{"n_layer": 12, "d_model": 384, "n_experts": 16, "activation": "swiglu", "moe_layers": [0, 2, 4, 6, 8, 10], "normalize_top_k": true, "init_std_router": 0.0113, "lr_router": 0.000837, "vocab_size": 4444, "norm": "rmsnorm", "norm_eps": 1e-06, "optimizer": "soap_variant", "beta1": 0.95}
Below are experts of layer 8 (counted from 0) of a mixture-of-experts language model. Rows are named router (the router's row for the expert), gate (a neuron's input weights, with its number), up (a neuron's input weights, with its number) and show model dimensions 288-383. Each number is 500 + 50 x the weight over its row's rms, rounded and kept within 0 to 999. Numbers have three digits each.
Before each expert's rows: "mostly gets" lists some tokens that are sent to it at least half of the time. This comes from a sample of Wikipedia text that the model never trained on.

# expert 8
mostly gets: "Andre", "Jon", "Kh", "Pet", "č", "Rich"
router:506508536563592427463508497500531420446459447402439491397483398527503574484453396499532470502493410495507520515470467441530444437591545574428557485442487505557503417461429438562486493440447558479470547444438480482526458456594458531427523600502515515473403427472489539497539525487542544487
gate0:498521515491553570466567485511491473477566477533513492626528541598411564453506442547506453486465494509387509479593548515614527432539463540431537641533602475460393501551537603432509488475459502500567549448408422550480552533567489499526549612465452524540525507447463505539534462485525537490
up0:477522462491468464524411559529547428545567427534478545506593535483512519543508400492483429392565515479453433560501532404436568529423589457470500542598509541570502494643449417510505506541361501466519544578461547497498421471564448567435530536498474474488587506405533543449477412541512506533
gate1:491535559458507500415570481461491533404520472452514591449482428463420509526583487452645506442541471422485451583527470405623427492495495560567548491551522463556398438515554502605535509493510533586486479554514531569515539545533486505533499539577503493551514495442600505474547523544499471489
up1:500504511553585534445536560468509417615473572495541616490493393448427519488441514513411484535534543391507466489516488584571462528465492578395546495544535532555422516408459511461539536514423466479478491456526421422482473535506573503529408447479469499418483545460490448466494519466590548566
gate2:415426441475456464470566461536470468444491522554463547516518497530535444476536474519530524443559495487504519421449455489489479428492438461576633494406565512539495508583416494504502507492543595504517527525500443510565470634460486413498453390474491511437573453486540449452514553540552435490
up2:545499540538498513501489464533473523413523480519535427486603488488488462502497538439451527479519402480503536510479431583465463573561420475526540459523486479528365520493512454519518507520529514572537572410522546433481443488423456511538482467519408513504485521490530512473466539484434547527
gate3:575596469620579416548497471489548545481508478505569522470466519535469601466532462508543392507499470487486488551469564483418509534467448533547467520480513496621523528541531519534577520507445529505522473367498430583472497434545515523486559470516543513497541518465471507465540465447449487506
up3:494482478481470539527531582532439408434518631583442539457499465443570456542414583469435550479473496457501473502506442618573557483482580434495513507525556492437481507431465536590409434564507436525445576587522558438523478454532539486559483496479543455457449521486497452458458502502558485441
gate4:437562567504467491533509542452437528463463431514547479544575496536536439368537494574504572520415492521553508511580521513556513631557569500537450511554555462540436468413497475506548518425506516511502511469501521455608447533552546415484479454554466485547586433482426550513574595524470558474
up4:472501553499501462559507536484544517423475538482512564546413471526544466577394503490451462484534543481515538513596479516535487463473501520458429434492438439473619581450413601398476503516513535508616527525488483570559416493505488559492442453543427486467448554499597462499541410419483589551
gate5:501546521518532464498443477527457604446518451458499559574531430580543518559460540534544553473510434419578465552525435487515530449473533465577606455581467489482393507519548508555420485554549368469506461442501480488423531476491551482482502589535524482506579462445452430522627465547534452488
up5:525501535480491454498570428516424548513540478469424536495499472577530435572439526506553438444460482510573411529577463548498471412512618510531557463444567539483504540557503506579437491577511439512514483416486440476467474487511527505438516550500436473435560540582486490468554461545591470500
gate6:556466502514481515472557474497508497493431472515529473507520543496465582598530511466513479577594468494520552515476561614547476558511515610599579491500512474535548557449496587471535510388487559472428533471543516471432431566491531596468552546493504480487514473461463519361495513626434406544
up6:546503467556471513486456608463546457519435475471509466536492468504525524529435422444476484551463439488452541507541503501587489641630496657580499472468525421537568510489525499513565622404506535501404508462576583510503455489529537560501469415447483531515502415452508461428518506595506481513
gate7:460447466517447443490482487445556440534518470431506537539551449560397596498429471518531555481380481442544488541480459584575473486482539577563552453481543421375499468611535527609563497414448495452441599439509505565516422493493434435546516499516498504496563502515436659554457408539492497558
up7:441497532509480440560546452585442576411477437516435431576488534466550476467559539498409485507565475490458580465514497463391522505556484433526544479529477549582489557464525444476454495493463571491547440539472508441477555453516586515566511541518488588520469559542526432524574534542481519502
gate8:469420518491585533533420524423488488528494520528499525413534502516444517394556437483551504482526518628487533422460559520530519534551502477492566598588529477586503541539545501559552506544490532598448481479435489523462573554499429500624537436562531509401493480475509529496431483448458478493
up8:610486510464460540472550531454551588515551526506538453469489504465455493550465441440521533554469526568551504412496553491564557525514558507508534528489464528463596453525586492573469353477394563540521565480493526507439444456466514424469504434470409465480498582536517511414485542501453463443
gate9:515439484630519526508538477581493485483550567370490415560452496514431548548520560555515465443475462494497490440537412487524556520514482544441536526524494416435418426520440425450571440510626463439485571493448443527506575469518519485374568545544534545512548559488466525537487515515547483543
up9:513425637546449373494420468449518480452475389469546549533513552444593476449558566507473605515497531476569525458486546486513478555568456498447454486519592522390473492471518532472493497464446525525561502411519496482546442604462526537591463440482456532430442536550527558571473533533457531466
gate10:489440455507443510494457532447549544487479511554563546497488551400515468485522452517478572475411536470543478392617528452574514428519445576511451501551466526431481512484527455473526464484475544550415446471507439542421522410447516427540488412504508510450538397444442461442458547517543557506
up10:462492458502549546467545484535580492428549447498497542574469477415469495477452521424470594474484448493506468549362549349513513498495436551497520476477579498513551417410480564553501532601536540524407571482474538566408444513498415526481500545505502551449439482462518494492486581548514504574
gate11:426610401498534475445457457470504494487539462395630439526472508490445503416571432434489478461455507539549615544427584522564424513544516495512390484456471489452536537461498513576508511522519572492487488538460586493498409527475576458534533588504466502490411534464527593468576375497497535453
up11:490481479532514551372489501498535522447430464460548549506536430457424589495560382486396583529529439536489528524498531414545448487463532572572465423518520428447559469411456479567451448426534534559447504528382428415424565504485445424453477508550504505461447574517546617515544492505486550464
gate12:454507488448600594524551519613519483530533420551470504467547402531579473500446461539534436574485522464470470440525517480497518542428530508560534569487363450533461405538570506532483506520529466531549452517474520607399439631511482530468521477537488533460428496600529422457534455511513452537
up12:604544531419519618577503537460416464566455432488464502461531419395505496515500434513483535486500439576544487469498448447544553469525424509577489447518477490479493468496480514477585492488473524579536466484540444545449561449567524521544469431546504459397530455543488550562455508525615565467
gate13:475492524574388499488539507497370540493474458432479532457505501527435494527518422431548432462520494425442513460454465428612489473454504488535519465528479431486547527459525421518426420424487441549431552559551528516480410523463507552450474551419470508423506462545517519471445476526522506584
up13:563492530468543376496533508478561490565416503511512515551480511533418537552541477479485446444522532521570526507489474484509449515534447488537452535448471454444528461469438508460552552479525523535482570472470401530497475466589504553559446432512502512459518477373479505415574504545447487518
gate14:464530379465540541469620612495392493511456523470524568501555435570476477488447584559544523505533503477452467469556504480538457522507479476437496536532550398510553468519467472450424455507438457578505469565438480551651592467510419561465469411558408497553452560497519470439447461559523485503
up14:507451498499444451479506520528495500472552541463435477551523530577468401474476456573515442492527563576513473507472426418473416501526494503491478490608566486440561463487579552485567500545539407508563455503495518483548480591530456487573549465516467470573421500521489461516530519515502594499
gate15:491455551531483478342413535422395464522530504527518497515532480505480460528455496366503519425453496555481486457411527489514460481390538484559536470488519600358481458588503445509516469527497553575344528550561493509481582603544372508531519494517443451507548509533443514399524422526512478557
up15:503458547583444428526579488534459443500385556450524584412492398495614484500444435461505424456451492509416527437534480468492479530410468480540421506520520492485483525497478473515510531515479607510488523484464413464515502445527488454507452501597415452563526459557430500480426441497504505474
gate16:503586534402498587436514552506554455431480458438559484521503523465563468481498557579540493495498496527525502502481525505467456490514475551516593434588484449509390446471471454463440482505555446558481526417438511576516555603549531463570433579531451514629351467437533492393578525443431516499
up16:551503529529534431572505533468571503460570471541525513462561559490430465493482447448522529523535506476540502482532455529548513510556547535477414541540507467491518550396426598518507536546533465536515509501487620464555462449444491545531541524458501342509613509492474526533424420492575485515
gate17:480543455448432480549579533441539461516593526516454535549434579572504588547520541525483504500579554576464532518491554484473545568455563536419506568595494516496521580379546511543604427532438524558517455578507573470486560507521507487513491490506546569427503497495479411481509543501438511496
up17:495432482412459570566512513491554546509578530441338521455499483499466539546439573461516672430485548513491536530481513499470472497506476507444597528459541529530430534461561473419572566550476484496385559533478558500462447618491475494552369422386464575558496480528583452505471549443537473483
gate18:518440524456549486458516526470483588395652439416518553498455549472544473531524474525585541516570509456500521492551439526509537597613456432550453504458493455511575459494527468445396495482540518446512494504527568473491447499421463473485512599597496473529502597514531570455527367444511555411
up18:506404466472574489484539549521475509408505426501459528490554498544493541481525442540537551523537490579540523395510479455468485570489502349522410474530421413520559436517473454435433500441468506465394438458502645438490570539488459555531543575431532466547495568522480578443531474546467578459
gate19:439573485428612484487547595519498538468493409422555521490537482500425588461514500531557410509510440356668463446514512484441475556494436480466409452504593521516574498483450519506509520422491474473493449364502518488504419475506530584492423597551495490472509509541501559473500423536532427527
up19:526442492414641506490498554572537456615430498493652513476502474493499563480564588431505495566619518423535477481462513456534521486494423463445435561496489527541495543464408460426511540529458501568548518534557446503448524542436518431567533512611556518463479535549449490426507449450480500445
gate20:410487572483473510437495500439442535515572526601530510540437442432505485431469451578449475463569502543542496524575578483487554467544565462592462476449519414457479441471502480546446633600442414559494486526546439576526433554462488521465443505548475574454466468508482348501491510466508467501
up20:525493508453531530512495607355503472519459502467509485430508546491454550489588497396498484544456496509510490476415575491484482537552491422376582592507468486500496579478528451517498527489495550496499487529367534573372493446517494494488495462479481489471528547418525600525551460491420482524
gate21:460490493575553562534451392536538508544424412534473453575369439468441526453506454589428561506434516461519548441450564441473538569533592505507421456501419460503544498524482549502588506561602527500522479488501407570473415414518488441461498503528491527509455432498504473490525544452513550481
up21:473440611406515484479483533440540509498513569503581399523581575501486518491481512479523531503529490487487444591463484453500517541475423485528452570452562398455556484403574515587473466527507392530520480544517554554524521515499446529422502464432494506451523483497539521547573483536517496539
gate22:470469519543555425569442540469543491490495486533427700425493511519477456491541418491539522516601494497479532423531484570567458551483598451495550490475523516538443527469439507500597527505492472527535440565467489575459405450449513463520542546450448519493495530562466574531491457502436477423
up22:548445456499591450583569495477415501516505560568539580439487515554514524525524523509467499529479570485502495474491563493531438409453542386450469404511540549555437476435485565455425546458512469464463508530489429466545508498473554436501454546425468479578497381442469443522572444417459545423
gate23:479550399468426407580503527501469521511524518548476501563404476451581546431556441433559549491593513537432516516534456464487504427515485549511589549511535494594486429486449350520500443495556494448545476555542481456440501525426460564528524489494504431422438514563482481388535491530534440457
up23:502471459381484509451458461475614537531497428480546515523514602551545425523548506517495492534526534455553490402498448545582440527432523460482490527522549413529459506545457506459426457528418496551513506573442569490530554544460492488449526546482511588435445443546543464516484431540494502559
gate24:523528549543481500463569444598565491547429472511480518540448393456458494553508580465594498543526443478516455561453603526486421467508463545491509447403493508527448514484516514487591459471557398466408486527400506496479458469556539498419557454497557513472490422472501564566538475483562495554
up24:527515409574459441519540535528431525507446526513506490373534592569449516598466488538443553528442484536454429512549588579454448432520366521552478413493500492445479601520438631486522546405490558467438512527487505497535515546410483486473534412436491398503517512525446442540511471542415472464
gate25:480476510503483544487425470519577462470446540446464529514422538434514465527442437533498461492556610510477571552501427577473486488485547529451521530587531440559502472471534565512492508478426449548508510441565456474443568464498576536460537563519476482488461582487449576531474479454516439507
up25:511584578519643558465499626464540577435486451514537528457483543416415580422477441461530421446545531386518419454483533532503457472458492514561475520570515601468526423542483458604532493492442518441508540535501539499572543495534532512451480531516524476474578503407434471506512485558480566491
gate26:481372479530415493508533491463580436501541434455449392556530535529494567461497542470559452514398491473403539459561524510537557560544564529548516495434508574571435513497466442522462552385491539529486447564519325527522479468485555501475490501514452455415499482567520498533549474537461430476
up26:526499550555578415414505439533581586513537609529647498488470517529416457524470541430460483496500515527538452590460507500445493454474465603459376509440482586477598469493499465515540425454459602494534453414541557446473564531471449538520459496445453540493622514526492510459506536470560527504
gate27:434570409388530439531440576501474516480544375542451495435427533496555490470445547426493582509472466518412442457530515418526428446513510515492512520473534473473536435582430554520552544549504497587498424445452418504411482407579414528536482594524513549591449557542528508479572493484527474564
up27:490478542521437528549556494499554579464537426548495446435522523503513503508542501510458479513507516391462503494490515577456485481533454490460517516455494520466455465534469513536517434532491526519572506493456509517516552538498513566512415627493535473499497525477506522528437550474446555412
gate28:447454467415543516550487483543487506476550489460470519515455554439519452435484475523479526555477530495489475486488545584431499516416534513433512506587447537511523447405545559472541565501403533462531586502494519523503577496420542459481461605544527509510582499459558567459554532548489593504
up28:570531487527510497563408485542588555503459462516503453484505526462386584503494538582538594544566502481536505435444470554509518412525520534482501528510509451463464443618487472438508568475563507566467585444578544513504594473476424533410535574451560529644511597516512595536538506449470515503
gate29:459430478573506472471510627572515443418489430486391492505481425540497429441444456379516499541518507435522541555443615521431636501503507473427520540538514532470454510460522475452437463498546547455572558505513589536570484536514480549497504465535535509541466446449466563495462514412482415510
up29:472473525478471528510472472525614490517471584419505508481413646515485510478537556370434505468451453493421473433555500507510502410466479518543450446519499510512504474496507571520508508547456526493501413521606604517490434352552490515471554551431492505446539490459469604556553497564498490473
gate30:511600481524541429474469450507515487418518408473510507531454553495514468492550510499478530505468547505497528517495538479451542499467538586445574466527460440512550464485487498478361549485461506467589376484520498504508457478534510555421406432498617465490506469492463463514543585459423495509
up30:439433518449485503480495559471559526503474456514569523442569469486440522520468481487420477495546515573516490508602499528503489588540483508466489554510462575474510519511537406476482571513496596481525518506509465480548539479453445531439465482492487503561423431462553504530425490471523446402
gate31:501518568462477456450534542513561493548439477556562543490522568427500489447512558468574376430440417532453569531573571381483571506559493493494479410536496461497415502473581479486454481589516541554502545485391477457538570451530603515358512570524522481504539506504479507485504464491457506537
up31:469563506476525456451421571529480467448496501571460456542544458504473565504478443482472467543453580476482532574534405494525559577504474549498446485568455509455478494496534413547483631500496392479493470479487539523460411515439493483506456486533383448476478441477511414511582468551546491499
gate32:560578490410507533551474439396485540403415550507481500480428489597488497495494524493527431459550470450478388531445439508515565503564442478511524509527532481518530436485479428578481483432447509574537497548446454454560500514492521636485510530506432465489493409508539559479545562484486547432
up32:518481544447422510451541517482499456557445526570620519374427429446426587555386447522453537512487421529586450533456521521506527513532495484593490526499458470477440437462506508568487476475438521534389564506545489523512533465445461570518503442486534510490411502417452513485562602542490486511
gate33:568496496532475434581549502448577474419514504412503571440543410567568547510482516525500446527556418569492542494512605505383557554469519522436500487541506511578482557539513545521438493451545409548447436511561533542484453401509464549454427600459496495524458492497466537411509439532476447472
up33:532518549498525644490523524580444365558526494566488530439547525513484519591472476447552461511405508488563516461533376530568411475501567471495460574425432542512397489427511423572517448482516636420528539541535428396498508554442541457489497473455507599496542466582451468526498565498485484483
gate34:437549478499487485521353469407353512475462516495497464616513455558524589517558414491463442616565460499565588433450538528458424420490520514448537502594552562547487476464493531565553466445484467565462581440447471570524439593455478498588535464529566570446520419459393473469504609510547526529
up34:581567434480443445412506524442492519477496480487522467428507515411564420497397464554578510474431536500492450580394525480503401613537551537520456423496519525444494387521439450516507547491510444552564549526560405493492537502486459524403456516479457472572481509519517494406426499485394445536
gate35:563564443385452468445512540531496418521424549507528568519524556439489444358515576506531349487463547503497464460484488511501542504498469453578573543513545538482521527468469517508483502458524452478537542480453542552523493428455467551428524559426447585599438539605452523502473503605567470516
up35:501535384489430491471466475457475417534462426544422618466575605519503442480519518478574415550489580512442465487373452414487442560467456499518545484469461521534466514551506513530515476419463489520508556511521549448497549448564499507483523491485427478489425534527517505522513476496415419517
gate36:565428540454421522542531571446499494543606588484426516544550506525471519440595505523537491490434501480561572453569520466475470597537477501517563555537499538333460502576506507575455505446514563597483459525456497522455496435464548517401463499464518488450495533559482499464408591502509524555
up36:473481521507508484410521549522525460529556549553581490420486444481549522558443553540513488465477491501526490405449451562468345551535515449562495469471497486507512468546544573491358477566402495438495457469423458529544575514498498587525426568503544579514607471453459507438626530502504512489
gate37:579463558475516434440574547513468443497527638475497551420510542645497517535460491496540480489504499450432556472522505442501513530508518486619462552511418462486522541466407565496527600529449469517508497557508474583466557578460549500439510527564423489462469476511436415521483452423445524521
up37:463469512587513511595412501531510499466498499498471576553470483451491478567510394425438474552557482437477434388485509521524461559525488476413589368457520563450479434514509419462495471448461517524471494476468550494487410495508579546590523471513482428527510538452505598420453482551503460488
gate38:438534519479451463426507502420390433553436421557458521510484500479483557490530504528426480533555524536500613512483472427417462474479493531501507443507518550417542554540500561568489534537591511509503530537476445459464522486458454575551543530464491550424530472529507497425550539510591566521
up38:486522543454527501488412499568583500478504399431564471531468497578455507503522484408503511484495493457494548623464514522515510555576496528464470571445513472589565521509532467514462521479496511495483562484402465460492459511535493493519438615553516542516463450498423499513516497495465579409
gate39:573521546547512511528618443477417496493541587560543474446457419505463506540494490479529511503600485481507563532452545530544405527482430497550509610580500655566453530545582503500474472512470462489555423435544606527540482515446486531464551519508550527483458527543554585449498508447443547470
up39:542452465488546631534464469405542450522496513537635527540530437554470506431476542357541414463493601506446509469442607505550561458515591489464606540510449503477553526522512521531546496511479615449559490442498509505557457481557470504505470557494503487429409490445509546505523431492533449485
gate40:556454539575570445537569401480519465535549467514519407453488448519579475568428426458529436548541449398540508496467487526551522429516554495493644485492443564498541498459496463431503436454510557530472518439474534426563492534454423579449490430443507456501570495504495560366515503506434483524
up40:489537385509514474449555491548504537483543337517538491555559455482471461531504408432580432497527421541454472579535434575462531528479524575440498578582471500516466508601510562504480513510518552524529421452487523430478463474541452486519422626526415514551498488501508525443490573415485531541
gate41:562537456478456561404450453531521433492480442532476553418397544555538593487448548552478512448474432509543377500449472524498529536586401493429375559496438441513526432519469565543465506464521530456471584477465475537539574492335460541527491562483463487430518488478454567444512535452557456476
up41:518512431456521515480476484573480471467582480555496515535503511436488449551534568437498563495491476459466511525400484434429530411540525550479472504536464565549487442544462514434535466559478524453492518490499399495394491456465496483550515563553407404533507448536499516536523534509493445486
gate42:559483439490566532438513521470626513514579487534496412525491560461461467558494371530511522521500487532459613389535530552495477571396475462530485559474541554500445568513485596443528450498522429502592512467485497565488538543496483493522437558431561504569486468483535505462580574473465509457
up42:441490501484426470493469442427466580511536519569525434580462524555451498475472475556504539527523518469537580403546502518593453451485451420565564477493467569469477529532576519547503502568514440461409466477509443481474533471497487474575579493374457525460554458531446420430550474496594429530
gate43:582503588468414483478517427592482533415554534550476493521541443444513458476513485492467562534507502502499476523425516587487445544610622440513500391485416530460421460473469476513515479473520468482458504555492446583495452444562436461629510557461479479476477498519478463381522520538469456502
up43:530522539456472384514583459508492511486538447429484552453476503458514444479473524431490541470485477534491489591425541578462564502473497489464458463502608509462485514494540505546491435415489450479446437472518537517443490494540531549587487562364493467565474529469487566508577458567551488496
gate44:577498643457542502505545617538419431581433428509451438570466424548421541526468485508549559484454478467473468509517462496522459568439472612416540459477478405559412486561496420487394452524471425551425510479528526575443473486441493609440561545473542487450560551540552542555455487527488506492
up44:551418437470486461509444472514577539501520541447522489477506391517460485552479438491483432519467558595496501529469548482496481411466482453509529545490545475444548479471550541435473525456475516498575465538590449468420585517538497553509472574421496546554617465517377565443505480444406462510
gate45:524581438483490449505396426599563499390485462528603559485417455533517592476434444510530489516483491385498497519579523451535501486545449492450514487533487418553515459528553479482517476413463438510483633545569454557546440525501504617476444519475561586476509550546580476597507550483531511503
up45:458574511462570525572478534398458474518504396575420429580520432535515557428546548592456453489517511488415534477575471537460468404492534543551509513473485489454545421584498449529487585515500508502525569534442475460503476434494499534484620642538468478531415576554546492515526552591533398429
gate46:523561466522457459511498370485483566521418410389400474431544451494506462560559451557435560516489498548436501485484499472457536445447488570435498512539552491483494466492548478522538514485482471463443540482482580468489527480542533499490523453459396484530498546561486437523433624549512492381
up46:522566565479450407578542484450526417534616536485407441508460446432483431583469468476513523488511474562419488531610437484471413414441446576482458479526459467542472546465553523518438489507467417480516460436493618542522485482571467478413487508507595500487576477442518458425475540565502551449
gate47:503449515524470428517518441529513370514535496464461483567502440523502611455568423494546490468510556474499523433502595525556629488521474445480590483466413472461470513410372487515475511491519522485461508521532436578594538555462590545565547557431482609461558495535470495583438468457407399463
up47:433453523517521541514508464569442430502574522410479518501490549563527536532498527517554613543489537556424481523623555504600510469489541440438569491489436379444489502599480475464490449503537534451409532476447514600529551543512535532567454534450467583558554523406461610530508445491469524461
gate48:465453513490550500482504480474493492528606558471514464568431543469513534414513529439433513440518480564489496533427492493495461551458510569525593415454460478517520531445504557508554668530480478533454539526547429506522544555467544555617402524467479445527651530551491466456513492546473513521
up48:404427527602541526464396496393492518582539459586412496406585491552454414472540506452465510500505512461634458463376479532532533578459531553538507426494429541519555530470470512500507603559449494497437435519512374454511521493492462544506495525434446502471535453559512552431414543605456512490
gate49:510489507530514540563422464430535502494457546573348554494354451478445438437452443523457525469511561429470479490479565472397546427427492569421438549396516493462517432493482425398536478444467566564439472540377485515461481451530602467453505474501459438555477479479438396573421550533504512564
up49:421533485455487436507552457450448494545517492489508489546465553488550483542403433431487529498545540434476477532496593482488509474542499453515482570465529459469553496459447555452540530482445549409467590562536400458534560429468504601405521486573503585599490428522506613553457472454490424407
gate50:435525471579473517447460479567477457458469484530458537620481572520514553488517543535543560422544435615525481490441481498546423520534531558542427454462546458435443521506526412549526561567432494539515588492471426448454499420487545488524568542508533592496545473535500461593489473455598499571
up50:507562581433512456533482515382514535586533482511446498451561453372501462575528467502494499558570533442462536490560577554498532462478494462475506473550495526516455492479450527453427426465540477482447455538469544570531502566593480457467526450422478460493471482471510579404456488536533504434
gate51:541531534527535542444460539438459490530489645452362560545455553543433510473531466422468475531508537422477560516534498425511570518584512522453527461552505500511476489529467410463443433476485612482502504448512428534513452449485516546394409489481511490469562470485490508496504510478462587541
up51:475553514488500469435354476530408509505515479514416461527549522478499499517491469502507446578468556410428539549465507512473504476605492502569440480580470479497493509493451502594477537559552475474483425510490457451520393514577494547449464533490492406451479442536538390470541618436475435558
gate52:499560487510521552454491503447506416458478536523438550477495482563502553506494404558506445506436518509546498382550545531513500510558482594672526567508503526541540424512518518503541444446568467479481532466537512437527513563477599519503512422476517465419536489465501480396479436446543558569
up52:580578438465541505509423488497545612428473543502464545466594430493527467526497450540568555515575502481400581622544579526509467514498459547465501508525488443414524529579504447491477501514598515502452552445517567529478464517572460461589508436435502484480553494474547474534618535611500455507
gate53:399549458476535546425502497475450528526467454441495522376641540389514570443589447482471486546521517551527541498494416494517459594552475548534541439506442436537492517522509476419467481555483599505524466503540532434488479520531474457482452426410487529560427553481588582500485562579561456522
up53:467480559520393520556503549541567439480460476504484422592445494523492504493556487463543520454519450414505454534451553425423580535409478500426516537543478534433506475506486522472504529511448512427584441512504586557513421568395617534527548461483611438554464472450448479473480416382456475518
gate54:524516440455485524434458576511444391534619415560485442422525465499375573501441488473464605479490523489430423476506575508459486587550492554497498504475371511520597472447575508405472500479494520561479470531422512434543495502469564551397495544438489478461566448521396473518506590474538493529
up54:545433493439491496533506449563530530503606532522579540489517558539480472451492553545445547505451413529555528442589456513533493533584497539593394551483503493477445504364469530503571472430567473473515493477562465380545566535494478464490498461602407448534484449537513518505551511585463473579
gate55:542457526564413525617536434468607468619535373443539375444453544474597553571535444558390470430480488529443523406528549507540521550485511449490539514528448467475463558583468423504543600513531547438489534475553467556472483524519528428382423580515520525511444488507485551547498587497511513492
up55:529425555637487518478567552529571534449578515425434514423592475514550504495533445473532501432551420494533454503514523427568461567489554441512473491516504503450482576626491494479499464488483504537427476521390491486440449495472490472478514588448499515410391465410461548494488497478349530523
gate56:550416477446560455558397534568629569521461450464458516433505468510524525420444482515505553456457453546451418563507451554554565458544470528469528475589483523447571491454410449492414517601529490461571550518526506441498543534463505527491450405547501470440518493455420487680504470402430573599
up56:376495464589526539477562460435453480434464505564510519474535475540472521410515581520450519514466534488535567486455491529472472608462587392525549358533523515584516541597523412449579456545506552447520520615538522608501544558466469510617413499444468574509554413429581508504504508540543494551
gate57:474529586568581483510504493568494390428492429491468554455460508481478579447513475476554541485487408516492515512442543475516468561520526475570595350468541596438543461570460539564540452432547474533441541499576432382473556468526539452470461516544450501510469480522480446411482480473524470522
up57:446604508396543498552504435508460497487538519468407576529498572522482527493421565499528557431462469522443478499487479405530478529393454498467470511473500474498496495498451511517503483466520365491570479503543431522612432572590571546503534424412596475523424450502471505545537438579523445426
gate58:607545544427538492459544511492571527547511467498429485535544397437509516406459475510481494369503458492451436468461441469504506439589481452532442535511496533489545425495494512527497508422550474525404516476451579506627598463404453466503501562511429546533513457484586502539596524525518551457
up58:491594554516409536524497555549503530460506543451487455499493535502468542620484478456494553618560555564443481516550514473481407478554518451595478413538557437528473549534484490511459416509531480467528560534492428431461509585489454509563583539521585432449506515486559570539515496488547462612
gate59:560427529475531480518512471460589514445527573546495477534441468435520468477416463471558477507512511549506559515561503490529465546566444524525511518521476483547502399522419426443568498506467473537490458434509579444441515567504434629514584458453535465548491544489417581430480489501439607441
up59:622458501482569560510458567539520525479455559421487423498587474515510475531420593487589443471598507474494447473479528535567546512498487551501397483462486425449538422459434533456481510522487431573475467515528518458432553537452453412484584471535499531509523552492403527434475509529404619444
gate60:548586507510511485542596564438556377497503490504530556515460548577435542452497522455465519474574357504435520540599481503501586511459485418337503551675428508488373458441473453580493430449505489513532608424528493493587470465453545520559535556466411471549486560537525466479529495543502411495
up60:485489503424502593540485443449479485599439514450516410459465511555529540567493550472467524481572479508456522487460505474544495525507504451455418501506519513459573623529531561548608471574566509514503462476610481475457389528485554452492452482477476510502598483486500580515495475457572511475
gate61:423508579457629523479514597527425525415448483449510557480536478623461483510593523536574533515537516534459482492497475414483461518596492532473507431472517468558518438536532449530576591512535534545539412520523489505541525600504553535523510481491553508504498509468580504503493504504466493522
up61:507531509514471473512566471532525600391486541558441493566505568505357671532505560546496418495542497555490425516428496428537498438516481470518496576482500503490527476609418550533402500476415433477483603558575533413482483446538466515472483429495479524569617508452541449457545446445502488488
gate62:457463511430489538608535510550522540481559457539481504506398504484452503525550608457412459589624469536498460444474419435556465542500544530425416455578430600384530501430502403502488509433573517460454528415435486497522454554546463544444371490563450465441492499489480463534577538527567438569
up62:478427418520423565514466509445539495548457556480492478512392501443519502485489480507488472499500437440466585545452496515491556588433526492558482548508560490503497437471513509444504474492471468457514499470443473573487452479459487507380594507463592514565554395502506593500492525444449572549
gate63:492380487523500560515438483466516482487445345460510411576471461450412558484401454535517491486593494462468489481488504515461462513557587516550497524503560517390625430414512459466559512516507510521564509492490522561598576416525525527456515480525546530544484511487512619535482471442468450573
up63:485513559529531543424429488438514455533437516579487558601539456501580581509508526564492433494601520514449496631572490426487556457507548571517536567434520461547513541550582456520542535542494473472492511507489556504539474547553513479524474530545497551577506556453477539549400457471491460610
gate64:469574402532500473498485474573500525504552456518465446485414536441509541507523443442483527505506496509564506543515568532383460551412531502452504474498530503539606367492566480479390559419478566506529471549436480487472550440436501568550526540486527478525500566462418493570601556620488454566
up64:422492448455543424434505439496576520466353504519541511431547539549566491470476465527562621473523648568545475564456516492472457497477389515510553572621534438552556528503464509394522500458535463488542498555494560525440513525499488511470529535489559500389528403445486498479467515489405478523
gate65:509456533565580619408515498608450486472580417444456537530542458572531533534506444512605487445514593540483479487495509541556498486529541474529510464432538510543505520463443441519550516583433450463446548440471486436460604495468462442529577577487469449504542441533541350536517493484375523532
up65:496485486508469491466440501584528484456490436555494417442565471575491559498503522547449411509524576510457525509538465523431569593536522555543471582420542558541542526589524485424532468574526502484500490442483478493436505457562539601578555535508447376423474515479573414581528488472429540458
gate66:493553492494437398467492450493467518454500563456429439539483551562434470532539470492556437565581457461418444456496524585548460544477433482485602489429536513471487446489478475483518526431566547574520444532512435472572459426480563413440533514518516530556571385564631606510400426539527425613
up66:537485486455509511516464400492543536518494589519416529456519451478480523431505390532507486493426461371477545432483586491508432484422503515521554530517428513511512428506495487543523565447487521522429552535472480517578491544549495502566450458540418540573582468566442587459490467486554430456
gate67:528506518526504490527578524413413441401577606573472486498564575506431492466565461493484491550505485518543402467443550491618408363500512434528444438505513561520438439493443570510501495506480452423452474485546504468470513522529498437410490437503397440452453556577534555533477480463471498508
up67:457444504490545472567592463524513460574618429471529524445503495407504454536505454534506492482531483447477530573581397482477435551409538544554485500483533420541438501538445433566504587419431527529451513591491488461533533578535454573422532580489543480577651553600410462501468564516478566533
gate68:598500535441498589601554492507473448455510543587465446495535490546585482572561405501548452493453452558468527429458500416501445442481457513467421534401490444429485477450413453514502483508523451587515513515524490497521583487454492526505447544521603461472428433633468454450491514471472507510
up68:597417452541503557530501495514436432470436537465517522467478482503532513578530538458545507552554525505578518519535544440509391473552468517438429435514528566529563556521529544443511591495485421528519561503513455498412486476513502515473437506600520442538555435461499511496617468542444463497
gate69:571470530424466410431463597505475477517472528483530537511523510613565469472502442425514503501506460556439529494523530486512446555583430463423501570518550541520448540459621497556453497501430514523507522543494519436512503520567545492563475507459538507473465498529463566521495548455518510532
up69:508497456546398500507436545543484562496559381440370554512440563515538447462514453482487534479491480576306459517484506438583505487528619457519538471418553461528479442563448443428586500514427569491580617468467419510414535515538559473501456525387437459535520544492520511543470471485511578524